python train.py --router_score="sigmoid" --balance_loss=0.000139 --n_groups=4 --norm_eps=1e-05 --beta1=0.95 --weight_decay=0.053 --dataset="wikipedia_en"
Below are experts of layer 3 (counted from 0) of a mixture-of-experts language model. Rows are named router (the router's row for the expert), up (a neuron's input weights, with its number) and show model dimensions 0-191. Each number is 50 + 10 x the weight over its row's rms, rounded and kept within 0 to 99.
Before each expert's rows: a language model's description of what the expert responds to. This comes from a sample of Wikipedia text that the model never trained on.

# expert 1
Description: Word-ending pieces and closing punctuation, especially in names and tables, such as Clippers, Los Angeles, tournament, closing parentheses and periods.
router:37 47 48 51 45 38 41 52 59 39 46 78 58 73 51 55 47 49 33 38 45 61 32 51 59 52 44 47 48 37 31 57 60 52 56 54 56 54 49 58 42 43 61 41 52 64 33 48 77 51 51 68 37 53 54 32 45 41 56 59 44 45 33 36 54 51 59 38 32 63 60 33 48 42 56 44 49 62 54 53 48 53 36 48 71 41 25 56 44 32 44 28 70 61 50 53 65 45 58 56 47 59 40 55 56 46 66 48 57 49 43 39 60 41 47 42 62 52 42 40 44 30 28 55 43 41 34 53 53 52 62 48 53 53 53 43 44 47 46 59 41 58 53 60 41 42 56 64 46 52 57 35 56 48 38 53 56 51 45 49 49 53 51 25 57 47 53 43 35 53 54 48 52 45 71 60 58 46 37 65 35 37 42 52 55 51 44 41 52 56 36 27
up0:42 49 41 51 48 46 56 47 47 63 49 57 56 67 57 43 42 39 55 57 48 57 54 41 64 57 40 61 71 69 81 43 25 47 39 31 28 64 64 31 37 53 55 46 49 47 45 56 45 45 46 67 45 53 61 50 24 51 53 47 52 48 47 72 56 42 49 42 48 56 66 61 56 64 51 63 50 47 42 57 54 38 61 53 30 62 26 57 53 50 33 47 53 59 54 51 37 57 55 43 54 57 42 60 46 38 51 45 48 56 53 51 52 45 54 33 57 46 56 57 47 42 60 54 61 49 54 61 72 33 46 59 52 61 63 57 53 46 57 49 59 60 50 59 51 58 49 42 50 41 54 33 57 42 39 39 42 50 43 47 48 46 75 44 53 51 59 61 37 40 37 58 46 53 56 57 28 45 85 54 66 55 61 47 56 65 56 40 46 53 49 53
up1:73 51 34 44 44 73 53 55 48 48 33 32 44 59 49 48 48 47 59 54 56 49 48 43 64 32 60 51 47 32 55 45 59 51 48 53 47 62 46 68 53 63 36 46 61 59 55 31 48 40 45 57 54 49 51 37 38 61 42 42 57 52 50 70 47 47 31 58 58 58 40 39 48 58 67 60 60 59 59 55 40 59 33 35 30 44 58 48 49 31 30 49 69 50 34 47 31 59 66 69 64 54 50 34 27 41 61 30 48 64 53 57 45 33 46 46 55 61 40 43 58 47 43 55 25 62 48 54 59 63 48 51 50 49 53 42 60 59 41 51 43 53 39 59 38 62 56 51 44 57 37 54 46 53 51 35 44 61 65 45 44 53 56 37 40 64 37 50 39 40 56 46 56 42 51 60 41 53 49 55 59 42 34 55 48 52 44 34 60 58 61 53
up2:45 53 33 64 52 51 54 42 49 52 45 21 55 61 42 63 52 65 52 37 41 52 47 64 52 37 43 55 54 56 60 34 62 40 44 48 41 58 43 65 66 43 45 33 59 55 56 33 56 50 51 70 51 43 54 39 43 67 49 35 39 50 46 47 52 31 46 52 75 56 53 53 51 62 51 49 50 47 46 49 33 31 49 45 34 33 45 62 46 46 43 41 43 33 66 27 37 54 55 51 58 41 54 47 53 59 72 44 50 46 51 43 64 51 63 46 66 58 45 33 38 51 40 49 50 55 57 53 60 31 52 62 46 53 50 43 54 51 47 40 49 56 58 59 47 53 50 42 60 51 37 37 44 33 73 48 71 56 70 44 53 64 72 41 45 53 46 29 44 48 58 51 69 51 56 47 42 34 42 24 44 48 54 54 56 65 56 56 50 56 57 53
up3:53 51 50 37 36 62 45 65 43 44 39 43 47 41 48 48 55 31 63 44 62 52 50 50 69 41 39 40 41 48 61 48 44 55 31 56 49 46 38 60 73 50 39 41 52 60 72 62 56 40 40 62 53 63 41 58 35 62 36 48 48 49 34 56 50 48 29 46 69 48 50 47 46 51 65 61 60 64 64 41 57 52 45 33 34 46 56 53 66 37 46 50 72 55 55 54 35 70 50 43 48 54 32 43 36 41 58 52 27 44 43 64 45 39 51 40 41 55 51 52 43 55 54 65 53 45 48 44 50 46 43 60 48 53 33 35 29 45 40 37 30 59 53 45 44 54 41 34 42 64 39 62 48 58 56 50 41 62 63 44 54 54 49 28 37 64 56 49 48 53 48 55 60 52 43 57 21 49 47 59 58 57 47 58 58 55 57 46 63 39 56 55
up4:47 54 48 44 25 64 38 60 58 43 34 48 53 55 37 54 34 48 70 51 63 37 53 51 79 43 54 37 49 43 54 39 44 46 54 46 48 68 46 59 43 53 46 55 42 56 58 43 61 37 28 58 51 55 50 55 40 48 49 58 65 60 35 56 47 44 40 42 48 55 51 50 50 56 60 67 57 58 48 55 60 56 51 45 52 60 67 38 18 38 47 58 56 57 56 41 30 58 63 49 36 50 42 44 44 48 57 45 38 59 43 68 56 45 47 52 44 57 68 54 28 55 41 53 32 30 65 58 46 34 60 54 57 43 51 39 53 44 38 44 29 44 75 57 38 59 53 61 44 46 57 29 53 49 56 43 55 47 62 42 34 58 50 42 44 56 49 56 37 41 54 59 44 36 44 76 49 53 42 55 70 51 56 53 54 52 52 33 58 49 49 51

# expert 39
Description: General content nouns and noun-forming suffixes after articles, such as film, system, generation, release, -ment, -ation.
router:45 37 42 41 57 52 36 46 41 50 49 54 62 50 75 64 39 62 40 53 56 66 79 54 57 33 34 38 61 56 34 52 48 55 57 57 52 59 71 45 56 54 71 50 61 54 44 54 55 51 49 64 60 51 70 63 42 42 57 49 53 35 33 40 38 52 48 38 49 67 47 32 56 60 57 42 75 46 49 75 66 38 48 45 56 48 54 41 43 41 33 45 48 54 56 45 52 56 57 37 58 55 58 40 58 44 54 41 34 46 35 62 47 43 48 43 44 35 58 62 38 44 39 64 45 45 58 56 50 37 59 58 40 59 42 43 45 56 50 54 44 37 62 55 55 37 47 46 52 44 40 35 55 63 46 73 42 56 34 66 60 45 47 33 41 59 62 60 31 36 45 56 60 36 46 43 53 38 43 51 54 65 43 50 55 59 52 42 45 60 51 60
up0:50 62 56 52 41 64 43 56 38 33 44 56 52 43 57 53 48 58 43 64 48 56 49 44 48 54 52 49 38 68 69 52 41 57 62 55 35 48 65 48 47 49 20 59 56 53 66 57 37 51 57 60 74 54 49 67 49 39 40 46 60 49 54 49 36 57 42 60 59 46 41 60 56 55 61 67 72 68 47 64 53 37 43 56 75 39 64 67 56 46 42 58 50 43 40 57 52 47 63 45 49 61 43 66 50 43 51 44 56 34 40 55 68 50 36 43 52 64 38 56 40 39 55 49 40 51 50 46 52 78 51 59 52 45 45 30 50 53 42 58 58 33 54 36 41 59 47 63 60 44 41 46 56 49 50 62 55 52 59 54 53 49 62 44 52 44 41 44 40 37 54 57 60 57 50 39 49 49 42 48 55 41 18 32 43 63 66 44 51 63 66 68
up1:45 66 41 60 50 56 51 46 44 52 50 56 58 63 56 51 38 34 66 46 62 49 54 45 52 47 39 57 64 47 52 38 51 64 44 70 50 63 57 56 37 60 56 50 35 61 51 52 46 42 66 53 38 53 50 30 58 58 41 50 53 50 45 35 44 61 52 39 31 68 60 49 50 51 50 67 50 63 75 81 52 53 50 59 46 37 68 49 42 42 47 52 59 51 54 36 30 46 58 60 56 45 45 52 53 60 30 50 69 66 48 47 51 58 53 61 47 46 53 55 49 66 58 50 45 43 57 37 46 51 53 49 36 59 52 57 54 34 32 54 56 54 50 55 48 64 40 41 53 46 59 21 44 63 35 40 37 48 62 54 43 35 67 37 43 57 50 59 31 52 52 38 41 47 44 50 42 42 57 26 64 42 55 66 53 63 37 36 65 71 54 44
up2:53 72 46 43 33 62 56 63 54 29 30 49 40 52 50 48 58 55 58 62 52 59 57 31 64 49 58 51 55 72 60 49 59 37 44 56 68 53 52 53 57 52 47 63 73 67 53 48 45 29 41 54 48 54 45 51 42 53 40 37 53 58 38 65 56 40 40 47 54 32 22 47 47 62 51 62 43 41 53 39 49 50 47 44 43 35 44 48 46 38 59 48 49 53 54 33 47 43 66 46 40 68 43 55 58 37 31 46 62 54 47 55 50 51 36 30 38 60 35 48 36 33 47 57 52 55 49 53 50 60 54 45 41 38 67 43 63 39 42 56 20 41 48 56 54 52 46 61 55 64 56 41 48 61 50 40 61 53 53 35 46 56 59 46 43 67 61 57 27 43 46 46 54 46 55 55 45 49 74 60 49 34 47 57 50 55 58 53 56 38 47 35
up3:45 48 57 41 40 82 70 56 72 67 55 70 54 53 47 54 54 58 54 60 47 56 47 36 57 59 55 40 42 52 47 52 64 66 46 45 46 44 40 53 56 39 30 37 53 60 47 35 58 45 39 57 40 55 52 42 41 49 52 44 47 47 58 48 48 59 63 54 43 45 57 48 60 67 43 56 63 60 66 44 42 58 58 23 44 54 37 66 47 41 52 61 53 57 60 63 67 69 49 52 57 53 36 71 55 47 77 40 48 49 47 58 37 49 43 53 44 53 57 47 33 53 53 44 51 69 43 59 55 65 62 41 40 35 32 35 55 50 51 58 49 50 41 44 49 56 66 52 61 48 39 58 52 62 65 73 61 53 52 56 36 59 60 38 47 57 64 32 51 47 51 63 54 56 43 62 57 50 58 58 40 50 42 59 57 57 50 60 39 77 47 47
up4:43 65 50 51 51 55 37 49 45 48 43 45 39 55 49 40 48 63 46 50 64 69 58 48 55 36 53 33 38 70 75 38 46 37 40 45 29 43 67 49 55 71 50 52 49 49 44 64 53 46 60 40 37 56 55 32 42 61 41 52 55 41 39 65 46 52 49 50 67 73 53 43 43 63 51 41 39 46 60 43 50 58 47 50 55 44 73 37 40 48 51 52 54 42 48 37 40 70 51 56 45 71 52 58 53 70 50 59 41 52 39 37 37 41 33 58 56 46 50 59 55 48 47 40 57 44 60 32 57 58 41 52 40 34 50 57 63 50 51 47 53 50 67 39 50 57 53 65 40 62 54 72 40 35 53 54 80 55 44 46 48 59 51 28 47 48 60 45 46 45 52 64 56 37 50 51 41 73 60 53 45 44 58 56 50 58 67 57 63 46 32 48

# expert 25
Description: Periods, closing parentheses, quotation marks and heading equals signs that end a sentence, title, heading or reference.
router:43 48 42 54 55 58 35 65 46 40 43 69 55 51 51 46 45 53 33 46 58 49 55 40 69 48 37 46 35 56 40 59 62 46 41 64 56 45 68 62 29 34 55 71 53 44 41 54 60 45 56 60 67 52 48 57 55 40 51 69 43 56 46 43 55 40 53 52 23 77 61 44 60 50 50 42 50 71 59 55 52 55 57 36 62 40 66 52 49 38 45 38 74 57 31 55 53 54 50 45 55 62 43 46 46 41 58 45 40 61 49 40 62 43 40 42 38 49 42 49 42 41 20 57 43 33 38 40 51 61 60 30 58 50 54 36 40 29 45 49 58 64 49 44 44 49 67 48 45 51 50 49 56 58 61 39 40 47 36 46 58 50 48 40 41 57 56 31 40 52 55 68 46 40 55 53 60 61 49 65 46 47 45 66 58 39 52 36 53 56 44 59
up0:59 52 38 35 37 61 53 53 35 47 45 44 18 57 63 47 36 62 55 62 47 56 54 58 43 51 47 51 37 62 49 50 49 57 64 35 54 47 49 41 62 61 46 69 29 45 46 45 68 42 52 42 32 45 61 37 51 62 38 60 44 33 57 65 54 63 56 66 54 52 35 48 43 44 55 57 58 61 30 54 44 59 54 50 57 48 36 30 46 39 51 46 66 53 41 51 59 45 45 28 67 43 59 50 48 40 64 49 42 61 53 56 53 41 42 43 59 52 50 50 56 41 57 64 66 48 36 31 46 64 61 76 48 59 48 51 50 61 67 35 46 54 45 43 52 45 40 43 55 42 51 65 57 51 50 58 52 51 57 49 46 53 35 33 48 49 53 56 68 54 56 64 49 34 27 41 43 40 42 61 47 38 54 43 43 46 33 47 41 40 69 64
up1:51 63 44 35 44 54 50 45 57 48 40 46 39 59 59 50 58 58 52 51 52 56 50 53 49 50 56 60 69 47 60 54 46 59 57 46 56 53 37 57 57 60 39 52 52 62 40 66 58 33 29 57 44 55 54 48 43 41 45 45 65 48 44 56 54 44 37 63 49 55 66 49 46 69 70 61 64 34 61 54 53 55 41 41 62 46 57 41 38 48 43 47 57 42 44 25 50 59 53 44 37 56 49 57 66 47 57 50 65 46 51 63 48 56 51 42 52 38 49 60 47 42 56 63 38 44 54 61 42 50 43 45 32 42 50 48 70 65 59 61 27 46 36 59 34 57 53 43 42 62 40 39 64 28 59 54 43 54 69 27 53 58 61 45 22 40 36 46 42 43 57 53 29 32 45 62 47 47 58 63 50 31 63 58 68 58 62 61 62 64 57 60
up2:70 64 43 56 48 66 54 65 62 35 38 42 45 47 53 42 42 69 37 55 45 47 46 48 48 56 38 54 47 44 64 51 39 62 66 58 42 48 50 43 67 53 44 41 47 41 47 63 48 40 28 52 51 46 45 49 44 44 52 44 46 50 48 53 55 45 33 53 48 45 45 44 46 60 60 46 59 44 58 67 50 46 51 59 51 53 52 51 61 53 29 51 56 37 58 50 51 72 64 38 59 30 58 52 55 35 50 36 42 58 45 64 59 52 56 39 69 49 58 60 40 53 47 59 42 56 57 41 56 40 39 51 50 50 44 48 72 60 27 23 38 55 47 53 55 63 63 60 74 51 37 52 61 35 51 40 51 55 60 40 41 50 62 39 46 37 60 56 47 42 67 66 69 56 52 83 35 52 60 49 40 52 33 65 56 52 52 60 48 72 51 48
up3:56 59 47 39 53 58 40 53 52 51 42 60 48 66 57 42 32 51 38 55 58 49 46 52 62 48 59 53 43 49 64 34 40 56 55 40 61 68 72 66 53 55 49 58 54 50 54 55 50 30 35 56 29 59 48 50 45 56 32 60 42 33 44 58 55 53 47 63 50 52 51 40 51 50 57 59 80 40 55 60 66 57 36 52 26 50 51 36 41 40 48 54 56 49 59 42 48 66 56 28 50 31 56 58 38 27 46 41 65 60 36 60 47 46 56 34 51 59 40 55 52 39 49 65 46 57 59 47 57 61 51 71 63 59 52 53 69 52 61 52 39 38 43 54 55 54 49 48 46 46 43 41 59 31 55 53 61 56 54 54 65 47 49 45 33 55 74 58 44 45 46 48 62 42 37 74 49 37 54 53 49 38 31 47 64 53 48 40 49 53 63 66
up4:63 61 41 45 33 45 35 61 54 64 51 53 50 48 60 58 28 63 62 48 46 57 45 59 63 43 65 47 40 41 63 51 45 44 63 40 45 68 57 46 50 50 52 41 57 66 41 49 55 36 56 61 50 52 51 51 38 47 45 45 42 48 46 66 44 53 35 68 42 44 33 58 57 53 53 43 50 51 36 60 45 47 51 36 27 51 29 36 41 41 57 40 42 25 54 45 32 44 50 60 51 25 35 58 50 58 55 53 49 63 46 46 53 43 37 42 45 39 38 55 38 61 50 72 41 62 61 43 63 50 31 41 55 37 44 63 53 60 46 41 33 62 46 48 50 43 49 52 51 63 36 18 41 37 57 48 53 59 45 58 31 40 42 51 44 56 34 38 37 59 44 45 43 54 59 47 57 46 53 47 43 37 34 52 68 47 35 39 43 64 44 52